python train.py --hidden_size=160 --router_z_loss=0.001 --optimizer="soap_variant" --max_seq_len=2048 --train_tokens=250000000
Below are experts of layer 7 (counted from 0) of a mixture-of-experts language model. Rows are named up (a neuron's input weights, with its number), down (a neuron's output weights, with its number) and show model dimensions 0-159. Each number is 128 + 24 x the weight over its row's rms, rounded and kept within 0 to 255. Numbers have three digits each.
Before each expert's rows: "comes before" lists some tokens at least twice as common just after its tokens as in all text; "mostly gets" lists some tokens that are sent to it at least half of the time. This comes from a sample of Wikipedia text that the model never trained on. Tokens count by the router's weight.

# expert 24
comes before: ",", "–", ".", " The", ".\n\n", " In"
mostly gets: " However", " however", " relationship", " eventually", " There", " addition"
up0:113159107173095101130115145135113117130135132098166077164160084099133140126134144148130111097172115137106124116083147156071169125101107139121178102111128099089182120144120129147106133135188092138116117176158151139085104107135107129172133194109101121111140114133151119146114142190113094096109133102137145101134134145117174146160129149109104096143148125132149119138148117141125126108134138095140090123135127132119141099135131139158151133110105152120132071153116133118101126120121146
down0:147138137138160096108155126108150134060141141139121135142148098142151116148092148146174147143093115114119138064128092145141127154149115153120120125128131137115112117090115158120110120162154112150099127123127126149149127158104176113108133099133077127187173132114135155145087123133113066104109154127110090148107172169099098133132119090115108136116150150186101129137101113153133148097134080113088125092162118135149118144126174118131124098112106131153102133174124121124124116133106100
up1:121164155096148138116150143113091111145170130116140120146135135104092131087143147169162104101127145087128136147143126129119128129147146111136111130152092092156109155092095149123146119078158125180141171132110141165115130145157107125129151118123168159164138122170147093153145138135095129127095132159115102092080162162101124143092068137126101096140106127136130101090160133106126142120118129156096101114122113137140153116156125163086129130148083151160164167088100109148138149134098139
down1:135130139147161118091104161137129105164148131110109118099118129183152100133149135134145072158161106122093123084101133117110133132091172151102113165096084150089161128131124108119137097137149107126084135141157144132147105117125112109132103142121148154176134118130115120160142150116128156163131156166138163118109149139119142117130139068117174117138120061148120120131157115143158104099120111099153165138130106085106129108164128120078149129149132120115139126098066148160096138094134127
up2:137149139140119115129167172106114157130106117129122151140110139137133135134077110140088087119127131114117127093129109118139114134167097081138150123134146132105123116127066140158130103165106133114104076128086161144134172156154139133168128136135140166138131128121150153150129146161136088145118104119113135120139174134104170142135139115139144120115116081162129116163097135185151151126095135111107139128116106155180129155144144070160099151085121092122159190163132091143129107154110156
down2:119106143133130120115136171106119133174123082104108105161148157095117104125145126093158116128123147101136109122115118136121133150145104140115156129103146140098109102131116137126146114142102148118139136080167150144160162106139127121133169119157174117132118128101112122120075101097151168151127121125144148147141117110074115122132119120097127128063061120105120145144107170077157121117127114111133139117120182122114117135158118093124121157137174075148144203119137124106115060137127140
up3:178117077151123086177132115147113097143131163115179135119136123126120123107134101145144131090111131134143131119124149144149125057166086099146115109129152149102103150118155137101141122136153132124123153183113122100133114124112113158143086119162127156108126108111109155159104190144176107103120087123159169135141120127098162083136116120128126147142140138099138123078150116134097088147117141139103136148127122125076100086131154105128126133156130092136169121103107083141156095132110132
down3:105095160142134168099174140045118114089145100095103107104120110132118137159154115157062161159177134096153100130134175110101108075145138113143133113142124135126167134109129132114089124139166161075084123109107107148109139098147143144103135118095111124143183138132129158139133122168116125140119124148088134164122137150122141117125141105115113117132105071119144142107121124121114122129150123152118132129142158168112130125153108145170113141127111126161107131120129092144113179122155158
up4:121114125117137132120090155146123125149138100121084109148118089156101159137120179156133146111122160128117133135115157120139065104126155103129112117076099177126122123137104174133153147112137129108130115142082109138103106140124166138162144142126119182130097149165104115142118079065118114088148102087127108086141160094163132149157117100132076119169140121112109106147112093142121129133143133136112144108153188168106152129152142132163143129140138125123128157133147071140099108132116130
down4:170100099142136181128073155127127101110162149109137168135090126104136130081092157158125106126158131107117155124179117131160153090130145127126130157121120087144098127095116171147141119122127116093056120089124144134161109160130165096129083115079093140130145118120128131118132161129112148131140142138103109124143143137139142128137138156105167127111158138127091129127147175132143194131112106171139178132101147156164145122111116113128133139121148131095155120080129095090128121123125129
up5:154109136146117114123094157123156094108117120152127119140164131163112102144163094106093135162166142101164111147119134109116129080111140099108140119121158152143102127092114144113109134086132108170115154114113125115163154109099171133171102157126145132149137095118102070141141130129119097096134176114133154132189104138119156097138125147140111109166100119112138150131125128148164154158132084088079138130121159148141143109122125157147132096145066161100151151153108108088135135150158155
down5:138133142172133145118117112130147153131120113157125116148118116140146143105160093129132120133162132099196172115109141105170127108110158088138157122113123153124105149105087147122130160149109128157139180142106157168161135172113110156123142140109151072132127154105129129123122125097170090096130090147083126138103124121108096127124129134071120139166143110116143114148139137134092098108072121131161153108145112082148141129084098158110102136163122149128119111057125155142132117097147151
up6:146152117105113159139153129114167088119141182117131127155108107141114135118171156130144117141127129142149146097088134140088133138136086082112151123141097081104145096134104124141149136150122105094152155138114129137181140151116117131080091142117096079142133185142107118125132112153124137103132099184114142142154156143112100102112125130155139081090129088111126130151156114090089123156154135144095148116121116093125133114139129101140149119151092156086141174148141067126114121136161090
down6:138136102130079137079176115154132058170132148104121085138127127135128132136192118122110099115137145120121150116131119128119121129171174123086103168140127083144137131144074106129140122101149117125173103099111145136138136151148151082097129083138098128099072144138105156124115128105115151113165128121154106114149149163128129137126108065152098112123179156119117122125159136122122150105108142149166121143165145139173101140131127094105154140134105082138119121113120118109139135156145131
up7:134162126071116129110093093136126136074068129135104110168141147127189090135167155133130077122161092110092126129123171128118099140113101143153103143128116099116164144108095144140140128147135133161143141113162100141112138152099107114145140146181132182157133126132109122121141130131157115096159131140137141128141193072123109115145167110136156136150150110106155113103131108161146093135136102114163128134109122103120125111141114124144126156137110146106128163125111140191132115176152116
down7:167063184080143116111119150110144130161154114140150165158077118106095125106159100098079135140160106168166110148110134138124122152113131139142109132135141128090161130125130149127141095124097138160138108128144150104141097128111115137105090108154141118152102162125154130145162104154171157101130127155120151123156112134087114113131105141110072109153156139135114110114149156102107141093126107169116135127092108174165156143086130106132110117147124131131129126178085138119134160108102097
up8:145100081111123116137104160134122139139136102110124156109121119122108129120151145143132127089157117138083149110152109139134148145150112134125114145122204134110108102140130137113170103101170154119080153153114093117156117139124137093099177115120109172160153140091139119111096135140111100163169130144101158143101157147116108139155160129109093177099132097097115090111119148123155133143161135100155120116149150104104109159145108150159084089127163134140133133186098131115099098164156145
down8:149140105154136130113145122131091136123131127113105139135141154123101130133097136157097146186136122141135125123139154111158148117129145134135096140136105159162137103113162096150080092164105115130076130107154096093175113132102100123079082104137121115135140174143135109110122116136073162112130132120155150136096114086160069116112169117137117120160123142127087106152080101106144153126117168124086132119132096126145131153079157170109161133168111147154161128123156106103108105130148107
up9:153128105121108129129118136154139092116214120197109119099125155106133156146108120148094132094141080119127096134119106142128126141129135125057121105110135113120138135127123130141151146126126109123147125089090091138122154116111129157106113128151129153154104078135148153134083148188153098103127170107138120118130169087110108136141132134131146122177048142125134110175154130128149113139146134149101137145122154131183110126123122132157119137120164148142124120093141120135153098090118099
down9:109197140153137116153120117103125104140115161153095089082181136102118108111111129115121141138133142141137138135157088123110123117111149112132140184149099126131138199093170117117160134130103122129157117087109120126112116097183159114134111147113136135105124113116115125130140110117145108146110137083136145146123130154104125118130140118123108141116160159143126132151169164178170093127107133099109135104075132151146151152098218160124125137089112126128099119133174148122117122140162116
up10:186150121139106120089154145104096112145114120139148152111140157124107192175141131111130152103112159124066130128157138102136111177108084115144125146133131134109152105090143104127118125152189122110158127143143108126124113128141142142142153145158077103146135101141131068115080118136128088113123109123123150126137116168110084154125115134101135132139138123148161082113102120169082105151154095169099135151124139157103140145113115130166153182104143079119132137105137147121124135143122114
down10:126135122080179171106110115166138146109141137122115109127135102105166155139102118099122164160147133109101131153104143101101118134101145114166174167154149093124095088137082133084094173132110173130159159129131138159116132091153118105123080164136125109161098164118144117108112113164146127133117104102138147155094110118156128121098119129134132111106111125156108122143162095139120150143114136135117135149141135129124123170134133155104129084142121174187076096138123131177153103136135101
up11:112126105115108115173108106120128097103120120122131131118143116146112162133115129095133120157107155126094107146120154190148129127114096129102085115110126153105125103131119181157160106172140143138142145142146162132137123125112145133152099138146142086098153124151145202121127119146130077133136130168110120108056143112119125129133163099091155119136109089127165100139127065127114155102128166097071110115101150111126132114159109143134117160111121160152160136157115109076173136129129112
down11:097112114109070127148144126131184127097135121143134087075129114125117103079145135121143089123172097112096101122123130154140136160163117122109127102111111174109088084131119115176096105107121103145167160140116103162106135113163134109151122087132093115165152109127134137145155099153078118116098111121136159127076115147152146100139137160146154118129150128089098100134141118131127120113125150147125152093131123178154156147161104172132128136128161116168152172123148120125151101146127125
up12:137174136133122148148115134151108133138118107133109153180156158117107096086130100138087108124132163148110126125105098140154132125150141127138159102148129150104124065120171149158171148166118112106182179114108124127131124144114131118137112108131133125120117090124106101135103157114093133161113118147140114085157156147105137135123146102134117147083122118085131169170156099135171106119167121130128160165124124103065132103112104117151165196153128132140103113142091092113120143146120150
down12:079156107163141130126141142127110099160095110149132106132059153110174132105137157114165100157108151106168128134120092147137124149184132147154131157102119107132123100154122130131112145150086121088127064135116098098126131128090160111149108123130125123099143168137114086118132164154136162123103158108105084120112105132170115172114148151127161133137159096134118087110123100125112123128116104113097116144145151158138117149126099148144062138130139119125120098187135127130124137132179132
up13:109103121133175152151138171139115085091165088145144131129105149127163135147109109126114122116164147139109158090149133144169082153137125114137163139137102114093117099097120128107127137083111115110150110103141182138152116148129143132123114157099137125165125154106079181138146129160163107147092167116119174129105154123119139100140117068096096091136139134123163125142094096123128120118148122109160167158142143139110148096157137145140145130166150108113119151158079152148164109122097137
down13:110153110150141108081101111119142144126079146133146099137093166131107118157104120122124152155192160093114157151125069142144114135153108113116143109124145158121150106169099107122177158110118097105149138115124143180173147091078107130133159153111106123137126147124154128124131146142100150154124142140115171098106144153157103144130153158126109129113177151118122173113113144089105101107163136151117109112125094103160134107130137126089078107161152134145104121107115083113128112099101133
up14:110143141129103109123092124130119131143149113110175138121071137119138118139112120180130124137144131152135128109113082150100114179146118108079099082155146152152084113124136075127167144131133111187134115120103105109119092101110107164160116173120167136152140138106119144117121112098124115146090133189130135117134126120134154096127134149166119134147097124106172129090119124189107170154128150124142115133148143141146103130081139117179163135148106170154123144107096154139107107133108140
down14:143106084130072137066119088136132092101150117140166146108118105129148130108095094104142138138152128092105145131137143186129166131163154108141131131122190120119085146120124128113122162110098129148128143094109114128150101143143121119109167144176088179164129155143144119120141141097132135129111128122136148112172147143125112124125137140118102145139075123136132134142124096092139104146106096155148177117164143159103145154128119101126147113125114176103112144153135176160099120094166168
up15:111176139134144099157105156138152114133104144157131150105120173170088132104124153124135191128144124163122149103143168172102119141156122114142182154097145167121150127097110140149162146130141152130114110133130100130110140117107110139120170137124150139163097127141158173120139198134164119117120123132172126114151118169114124102094139134148131138134103108181167134103127129110153102130155134136128092158128125115134161084121085153135133157095099156114176107148108115160116157127085124
down15:113124121168158124098117131166129185162128152101145182126126109140110134104121122128131156137124128080122113138143108117171075140135142099131124118123107143142104161172122113156117148121159126154166093120143073082136167126109149114135127139091180137146151156115153100104160185123139125136129103087120088139145100153151103128124116109150109119122134129108095123128131110115098110139121107097105164089095100161139141137145132084111146170138079101109137105114128077117151137171157136
up16:143091124111116152123155137164073154158122146177161141146100131133136141131140166087141103103133110149093085114088082146125114085134103125122109138122144066123115114129112122121147198116168089138129125114136134148142093152132148170127121092116125126147154121127092099116108109144123118123169137153165114104192129122130154087127139101134105146128173131143139138127162176122150123144096117121157086137130146144130088126161120128092154150099097138143153136140131137123171138111135175
down16:094133144128110150120133121133150102122142128108139079151190139116109127093097129079105124159112118113104096146123095147138185088131131108137088125130156150114089152131157149131123109140176089082129126138150126117134125125105109132171098128124165139148178134107112121179145109099121109132139117162147153110152113114139107109096150116123094128154131134112127170127136121083150131095158085121150155176136120146168119138103126133146115147138154149116093133148122076140137169102196099
up17:112115116127105123142153151072140140088123120102155144144099157096100129125114116096147114173153129133106098116145132159113111129119123106151113082140120138112122123102170112143122135127139084126168112152115126164143125159096066108116160170134119136116127124179147119108101153147152150130146123162144127150153117107113078125139100125121110149136099149127135171159082111122149105159032149142136120085135126116148105128122126129112102130116140173142141121144066088144102098155121151
down17:134092128121096127154113106092164107138095157147160135127124085133120071147106138156130138131115139083100158125075125098095108133132155111139066158120159104144107135138160116090158109140145118106150141147148109158122149089161118083122109092108154137119115116103132101114128116117157123130105113158098128123107107105158102100145121127111166123139094147101109118077091163185175134124138120062087142122147126155150125116132136099100116101131093142110142131112119129122156170105141127
up18:140185169127140131143106143171122149140111110109143114120145109112105152173165129120184098120127123129097151113111119127138098105102135101120159129119116123126102139088144107146126144162141119075164143105067132118142159118179108146148149157160127139118147122088143121082121155124166126114130158156139104145120137127123143075166139128121082092121133098169134132108111136071161135116081149086164124105092122164117119100150118097159140160157130137136171135113125150151101115132138106
down18:157115141190128085167147146115092179170121111117182126129114120152131129119129166158151162145179126128125147136100112146153105097128166128076141163118118108089098133096136158080103163109125112096127135122157138132077103139092106143108102112121152128132122128135141076157158122141120141122134120103145111133151131087147134146097140134123120133099103146113141117103110096153173103177153112142155105147146112128154145118146142148128123133161104101122134125159169127096156144130101071
up19:101145109123172131137121140112102156119124144097204109153139137160142142124148124104131117093113149089096120155131111148079144113136102099102118143121145134109136128119099136069187166151145150140130100113108126109100170140154153124128147146161131126153121137122124148156084150114142117105149146120109143119137120103122101132137092174138129127131101112102113135139113110086110130142124109137157115223109150115151090125096157143113091144123111162081121108157136154134071145092110130
down19:108110088123125163126121148118123116085126126129130119127113187124096091148105158125114115160107063116099139115112134158118146124179132146120136108159098098135129119152133107132143075107143130149110108077161120105108140118131124173138091154147144095158082143120156113152117108117128101104122116123147149183148105149127116181186146151109122117107111134168175110198154120149177136104158096138147128134118080131126123124121127109131123120134092145161152127120170136109130122100115113
up20:073138139108110112115094149134124142144141115181169115143196129148146141150162139146099152110097143104127095172152113114077136110155095127098104104103147131121156103128162141131122119091110158125177105144124162155147129145133108127104109123160136130156080144134138122129141187143122060110102132149145129159131134169121123090163148130139140167158137130132126123124106145138118108115163147151117121118116142145109123129119133077097133126080099101108102167132123151142187116142089143
down20:122090191129155174130139054162094177094113175109118118144148153120137135121145111087068120145146159100131131166139104116144130136130115105129118126137137139106136137119137128091101146129115114113116084106136139137121120136138133122139121108110107106113104115157139121068127085113163118171142126102140126122162161145122136135124122155085159147123125148109071085136099117143123160108163089124152150111128113115111092150114122126121186121118122126160125121131174185161094134102137111
up21:107142135101081120146123158172150117179100109109142139137151156122110107108140068102177130136154121126165138112174119177108123128111117147124131101084126119113149151136127151116139170089150196128129154111161124151138120142171137155149120107114113106160137139152134126141123146112121107103144144148117109116114144149163156147103145140151131086086089098123128128115115096174090081074079123104084127143125125194140129127112134115135129147139120088143125144125143108118118088150125140
down21:157162143141137123128130160170159140117206154133105152176089128129116120135134118142145132119116137126163146156105096152122140142151141091110142118119088104119138159159168111123113133133092127104114115124122150120106096106158098095121112140132101106121163169131209101122091121151154115141128121108133105080125123085135158131134099151088119120102114108098180095074128096160144132106103145148118136101153124088138155119150122112136134149112124125148120132099124075124102106164116089
up22:167148161109140104154137101122096160114105120163115104156120154139132111138132166118160102140106134176136146112136107121113137117123136146074131117090122124099108120113110112144102119150092150152116165192143136160144115122141132132109148132168107080168135141115146067148116121138146131146130167108116165105128146166126118107115083116115128172173061138102124069150139109169168152137075134145138124132152127162099154088142151120140119127148126132117142157136151121076118130124125128
down22:119150147141110122143117110171086109147108134146099130111130090115126122170112164141074113151149135132149133126125100151127116131157139139108125162120142107154106091169116134126088127119094121123135161129180142131111169121127085201135135133140129125098141151137151115158148103095122118130099161160124109122139133171083182044125135143101139112100144123114134074119132174087149126137123094131142119146126122120127114150148120133142164128158131121089152112096122102159162113123181105
up23:155122077108129127106087108087117167145106145153116145056132084139143129143132195135116065125128125120139105080133125135128126116090177113082177143161118100143130127168113118113128143141114121141137168113106127127121164133133084146135123127122120122116113136121118141120157153155110133101139124119186165146137113146118115104129142137118136130101099133135164135157135088115146114134111142110127111158144159146115120091151141141084192135127170113173146162165103101086105144122122145
down23:142133040126128123115127124141133164137146127120138114112144103134155104110120159083117143143161142107134130141105085102157142137163089153122141143072153146150112156140131146103133145161111130141134096143087132140070110140113101112112128127172141169121157146114162160148112126141131132098107137146108098162106134151135083088145109142098156163167073170155142113114128132134100164140136101130179086158118115136111116133133153151121098118129118141148132137094081089131081132124115113
up24:079135125102137150068115149137117126122128148134145139140122154154128138076098126140145119105147110139111134109115055126170122097129143140099126096113134130154174120131093163131119116146137170122111139100162154183136143093139112111095132147133129087143150096133165127138115139131108108156108114152129174109141085138140131148135125108143133155174178105138104128099118092127082160146144159131159118116093140155104105116156126091124129131135154109046167121115128104145118086115130105
down24:180134124116152114082084131098138122131171144124117127106130134151098135124111130109089148104131112147126123102111087126099081118181107165089154119143124187149120101138141142123154160103080126136170113119095097149146124142105130127101137139121104102087135114117136149113143108125149102118136123154159165071143090158107130126141178145113109136106113087144111124163109175143121162083121127095118163155142164102137149137138082143137119108182134116172122137158144134120138134117146158
up25:104125089096104138097117120161102131130116092144162127118117148172123125131097070159150128113130125131147131088159144130125176105119109131147148111106124124176116125150116150122142136153136109148157114119112068151119141143141128114114139159109116134134097119139110128131114095173116162106131124134190145077110115144111125116145117109090100150107133120139132133098122141155115108107126138134092136119144139113128124095202208131141140102131079156169168116108138153109089161084154089
down25:156148141121126125117135158121173182142091172124139133094114100130173169112125130115151109136142148138151107126143151139119157110129122186136132103142128100154128184145114108113129112144109094082143099081107123122134131094076088104070114095126122072131112124143110127101109134153128152129158116099126124183114159121102138092154150140139124152118139055158084130134127123123125088149161122105137156141114154140110095126089150140127179134111136157135111130107143098127148151119119118
up26:122145123126151120121121126151122112140117148138145152126158180082145139126114100151141157126141110180149105173080122125124107119075148137154137110124151151127098123110116124121161143119109116130127129120096182193139173046116108133117131156112089162160082138112117141139120112117128076079153118131100137113122129125113100135148124083153133151103143131146119111124185141111105109131171091082114086142145134135153117121103138124098113156112170113167134128115131099128109090141140137
down26:098138103156129151133096151138104111125073165136130110110138127113172122123146110161135161145145135130094087116098145137152145129118159160128113155126093173126127171105092135094066140107129129094118147114120092101108131148155174150151173134118082128139079148128192107126117146145081139130130077133111138084142118086078100106157128137130122121125107125151125121148122133176125181110124108109150139135140136140114111141136144156107149135086189119134134128148125134108094119128147154
up27:136142136103110138166137156135166161125095121140156086104147173096143174124146135138113127122116182124124124122116155146118093107074117128140118129093159124103136122133121095101076118149165108128143135114144110109124149120116100158098157145146148157125174172119112146132157116110118125172173112140124114108116168132118129105173105125101089138090144156128126117097158152149137158134125156098127160086118153139109113127158098128112181172155126151108087157139144092121121096071099138
down27:122120106138155088136132128133140119113160149156131114130132120117167137078128131122122143150121073133122148167098153103148088123153117130177147139163166103128135122128133157119048136175115072144127114091177151128160121096148133126144149115153122116107123131145162164112152154117071119103102105121123100123109125113115112168109162113081140135145129111105109102109134173116136072132160127170147135103133183119164104143130129086118133112132118129118163117114124155117129173165127149
up28:121167109141141124156151145095107090113110105164101136137163156141125152136136133110131101142100117152113123149116130143161122168089134105145174131049150154149100134134110092096173140130154119146117122135136115138094124107128105102149112144147164137150061115138132149140106116108130126146074122135118156176168108122063124117133153148109112130150124113072122126122153126140109133080115148113135154126110107148170142128179132091123141120139105123138118082111147079129090145103149158
down28:185095146126153120132118140094138082086119091138085129092142130124113164136156148106174126127127097086137123156111126110086145155095152129123087099089137143102113156152121122110119161091126121095136114137121151125130147145130088145115149131129103139095102110098159104092147128099103119098124132130177119135125150096126103148184121136131145136128116164168132079143122145116111110149160141171105117155133099142124141168159147145138122128127124111134161085102167135150143068120184140
up29:165106133119082140142146161162145106148140127119135057158145123146159113108112112110107123157141128141109128126123079111127115117127162176121118170133114107147120151121166146147163112144107106109139124145097127125128153137082125128127171089125153159145109155098107133155104184101123104117149103136130120139133103135129147171141112134092138126125136137093132094146108104104099105098135126079106142165181082088118146136146089090129166073103098088090149091141125142144131136131108139
down29:119126113128131165170131083124135117119151172101161133148118131125134128173116127147150138140085158119087126111147089088119135144101108131142116162133120158107098182154101093140105169098118169145118102121082140149118131142140137087088126090163140142110143131135145137153156149142115171132118140133104150160164124143095130177107152172154149123121116106086106070146120125104136146098178135136146134101136120127169144105140108114095132103105132128167136101118118097112197123114103118
up30:169189093093136136143120131109145078108153151120121149124154140167108119118125128138129114102148152112114126133125055125131098108106125146125139110092094109136130107088125127098125160132119116128152107190136135148115105105136133120133140116183193140136135173091127131091156089127144155098158104105145146106115112161101125127134130089147151174151125125116181125139082157137103125107115115123131157119111139140172115151145119133195130137145143179139135105136130128142162125150088111
down30:103143055063108128136127123140126125109147130106078145105133146115144112110104116126136146173124141114142099130062125121143129122089193157141138102133127161111120113126146143109149099110144136159121101124118132131121084158158107123185158108089148156144124128129132086101129153121152132139119120145107131160105156129125127139150091136148117134083143109121118127146123088114193133112115144105159084131152142153170141146133107132132117120169145138095088104083155159121158125143140180
up31:134092153093134113151155149088162133157123151131140127124133139103177150094114121118108112145143130124152063122130101179136125128160118103120142106076133144124147091108118167135100155132150154092123134118072127124107115105137105109151121099182128140172156085165125151109092135141093134113121089134108133155119112158124142140118077113131150127109117125136155108115152136091133146122136125127200117124173115130063166094124140085150136122127153134126149146139136166103138134158143097
down31:115134145124074127083090130133101125144110112112133102126140129154099087098150125142155165123114086120117137110126154105161142133115155133134121149073089129152155128150105179076092115136168165138161162113103131143138112144199112124106133153136138152121134130113163153106172142125138103157109174139138127151143161093132117162148126157140125121088174101120093106110128146142098175132124100088112163112143143093117141135085142124127120155140154118173120140136118138123116108165110093
up32:088099145130108131109134130145138065077110121093128087130114095165148160125144088181151142151150133160125142114150138134118121143107151143117137114114121126141143101123118118146221136114159167175163125159110096103133134130143131149081108066124138132121136152098171089069116117147132132136136163087121130123129119123123144105133079111118122163127110127132134178138107157160139120166151121108120127137136094143124127099121130176120141150120111108126130171121152092134126121099134147
down32:136118120137125141168132119115150154124125130134121144164104126143128130135130155067130151091115183135115118117102136150141131130144151125164094136088130110117116120135140154161120128123118157155128111106097141140104065099127111175093166114155137123149127126084139107111079117137105127150115181169131107133141162118107129127162141086148153104131186165134135140174154147086144123152149142127097150151130146103083129165121091126128143188173142106082091125122115119155092118130165104
up33:154118115117126100138122149103160127111130162130118095095124135167079172110105116104170097106131112126092150103151160073069097150153148122131129080157101111166141132115100142125132152094130091130140130131122154144107103142118121159116101113137136103172118141105109115146123138102084123089138176126153138126133172106099161157146164121120142156132134114180083132109155139144165138106143176107145146128140160108109184144092117144109147169144154123128145116131114132099149128113163132
down33:160093094124108128111134101131138145128117132124117163134145168105170100122159173094149158099142095104154154165124104141153138125136115149153082154125090137129141095106070123146107172127151127132071089174113119126100133145090155117126154125125159119124142155162145157135135103126111144151143142128124138146110158127143099095096127143115107101073156093129133144152159164090127099094139160085105139138128136114101141126095167118124111118124141136148139145083119158129083184124158117
up34:164130104092089108128094160094140142135142143102138143165130168132129134113113160120157114132162143123126125156142086135154149114107141081117105152129128179081113102162163150150156143118131098134100088105146108108182156138136128102115103133093106123123156163166141146160124117113175144125116159097119150111125131141117139110125107171118177099156121077152135144077135123096174130125088122135127114140132106146114110128174127109124178168141134130156128105097108124135147158100171149
down34:134119105123167108142152134110089119127151108166145109149127075100167143098147155144138082109103118125127100153118121124146127128155127123102087152072147167162142125123150126125126134128160120123176155126152118091162133113137130147169087058145115146128102119154145166181136118115131163145147099139103140140157112136130157126142123144116117136090143115135114131143130149132163124160119128134127088097154092109103166121137136084096089150138089200131099099134130142154125153138098084
up35:167124081096148133101124114110110082133128138134126133137107126137128153113126127143140140152098156132147142125111140130118107115143131127168081144145117089144131141105166177124098160170104119072132168140128129120114140123146072140108163135114177160120171085137150136149093128165104144132120157121115170147135066139147180077127098125157109098135098075102124166109139145159122123120152118094128111135123130138154140099143097106120149157066133120135085145147120135123099122138148153
down35:150142087118134176098142155115115103164111123149112147195121151160131167114103134119144104132127116135089116155147119109122185177128144156122128121155157121119139166098127118114125166114111115130109139077133128091132175109126131137121122075118142125113191112117113162105151152145141104153109121099162093117122115161150118115153139150115122084168135178100159109125110134141168079151129159075131090145147144095141128131122142147139123096121097122125117165139102163116142129105129095
up36:124153161112121052102132149127140157136140099157167153092158140146141099177080133164106129154156149099150158094158099105106115139134103107092138134099098099154155130131136131092131132108151150119103153158114125110144124150129134138146124104122150134085156098111097140088114143143145127137108147116141112140140149087127093166136116118096116125111163102122132141134115109118097094111149087105098106135176079128151142125192116098106103106130133178107120106133087126122154107106125164
down36:107137138152139157110090130127127115125133113125127150145087086143184115124095139115167138139133158113132121179133158177160146099119111105071121107141130143141092102157112117116132117145096098162102106166149162134133088149154116134153107138129146147119093145101137129119137128088102150128100119095094160163122094167148146108115102136147072111141110112120102087139102131146113130085143139112136146166157125068151150124144158135102079164120121133143088144144112109152105177108140118
up37:134129103122146086124093085128178140077149116126104082157101127123135094066138145098121136132118124136117136107148121140118129140110161111169128091126126112111139081160118100137163090104143149145132158159108169100114100132127152106165144145134134147116151111115131124152107139131153092122143092179168141134138159144144100082139109110135120092103092123128132151092152140112109119140137085121102142073117123165195119143130113094150123147159129092131145140156139143119123180132094101
down37:199161092108148102142136156116169066159106119072193122111089121110104130162123121114156117135142196075149143123099141115163142156136143114090138098139127121137169117159123137155107095117139134171135087129140149106119085102136153113113154132130129121109165116129122087111155101128165108097116134119138112125117121137090153136110133145097109109165111122154124099135118136144146138137145102105138119102082096144110119147107112148158103160107119166159106132113152130122153131127146134
up38:078132136096137129109113153136121114121111117134083077150145115110121149098103137137143082121094182145154123139122112143113140128140104127102103126137151113144092161092107072128148131071136139116121169122112097091123163153144141119122089142136109132135113135173106134163109108148189109107150107125165162116098106150123141139135165071142117141101135111136142129137167073171173087092115131130120138135138120144138150101128108122137126120097143169096102077133128126159096150103130133
down38:132129125130129106093132159133131141112136140140127157129120155079092152103122121109079124121112102114102121129126107127095157074155119138103133132153142150130161093171143153137099134132185155142131113129111111160104155161133144118138153076094107139115117164129129093104113146109163136119136130154127158155133126182155096134139147123144162123150112098127135118156090114198124069135126144182133098131121148126129154114082139171067114155162140085124141099123129139136158137144130084
up39:137140127125115102110134122157097106113146145143117134138126125162078084146114120152163151123152143137086107146123145132136139176087131103160119138125132101120124103125133122139114137099169136116107150108119193104151130132094143120112102121182172150133135181139112189113105182174129112106127140111150114128132099146175135157162123153105137170124064110130131093159120126134110142080117122110148142140115142101119081092114144094107183128142121110104135133134165115162104146139155149
down39:136095081131104137127129174162155118146099136105118177140133132125173113158120127124117130122139116107100134088170165127135098156125076083140139141167126151085075184143153155110139131171131147149149143122150130093097123153099106106100119150098097103114115096176125105151117120112150136128116163147125123108136141149129143124147164110106167145122160121158081135115176108115143135116141160143124069133137134149123144134079118114094077138141119116154118117137142156114092163119152116
up40:155114118120149105128115105151132104101156168136143122140123128158102145090082102146127121115153117115128134101142115144117139120096107108125151162080119199123145072116144063115097095137152116135134155101148163146069147143123089179116126100125106140127146112150118118077131120122133111086146134145160130119082126136139140125162155134127125091176120121116124131108113087142121142138133141177116142139168131132132123137121133115127083126111096122150128139174145139184140083167134179
down40:093139092110140113122121116134127113150117125171101117115134073121111119090110111082127140151143115148114128143130114091100172111104143088108154122109138121131153133096113141163126110154149148115042150128127118150118158134116125181117186159145117162152120108186136114085101108142161140136099143104138094099124119108144135127132120096133133093158137074169100145116157132151103103129131150108139133142109142160118108146171105086149108116156121141147124136115145127068148136141097090
up41:111148129103093117083156108119086164147182104119163149139161114167118163088170130125111153158135137121128105153111141099120152094144168141161145138095089146101084130080096118132143101145108152137133143151144128149091104119102142122123109129087154117155139074146136159122152156144150157110112126137105161143106129127109093108154157144129153118135134114110121150154128103121094086128104144111158118128146164172092103149097094111161142144161115133145149127169145096133135082097117127
down41:062161099132165082100135090187140132154154111138097130143128101104113092156088125145120135103131130117117162133157162123132112139124145163109067131115166135152123157121121116143135123119123128125114092126161117111144143123131096111157119107126127143163122133094141112074193108123145111114105119072154134135129125109128153114100171129143113122118109107134104144159103122170147139110136129179209111139137097171159164155122090126133098136123127120135133129094140163112110130131146117
up42:128132156106113148131128091082115104140123089149182120130109141177097172138156127124107114100135167170104133124133124128102089140069105099108129119145146123107199163147098121088110098137139120110103159130132133160117105117077086118135117166133148121131131119174081126137175123101161134144151110124148134121090124148141170125105139133119139147105076127119119140149120191091146137162128103091124146118128120156119147107116152115150112147111125089115144130106111131156078117114120143
down42:166117119138123081081117117109126131130128147134130128097127144118114129147150129083141148141139127106153161096129101106139172109157122167127144129134128133101138140137164139133142117087099137169151169161207141132162145161130144092109117092139167089089117121112148141103137122151079149130103123104145099132149131116140090127128116143130119148109107121180123095124107105149150106085131081147092153137095153132131171089128082156179165139107139144122101129083126156130102138125158149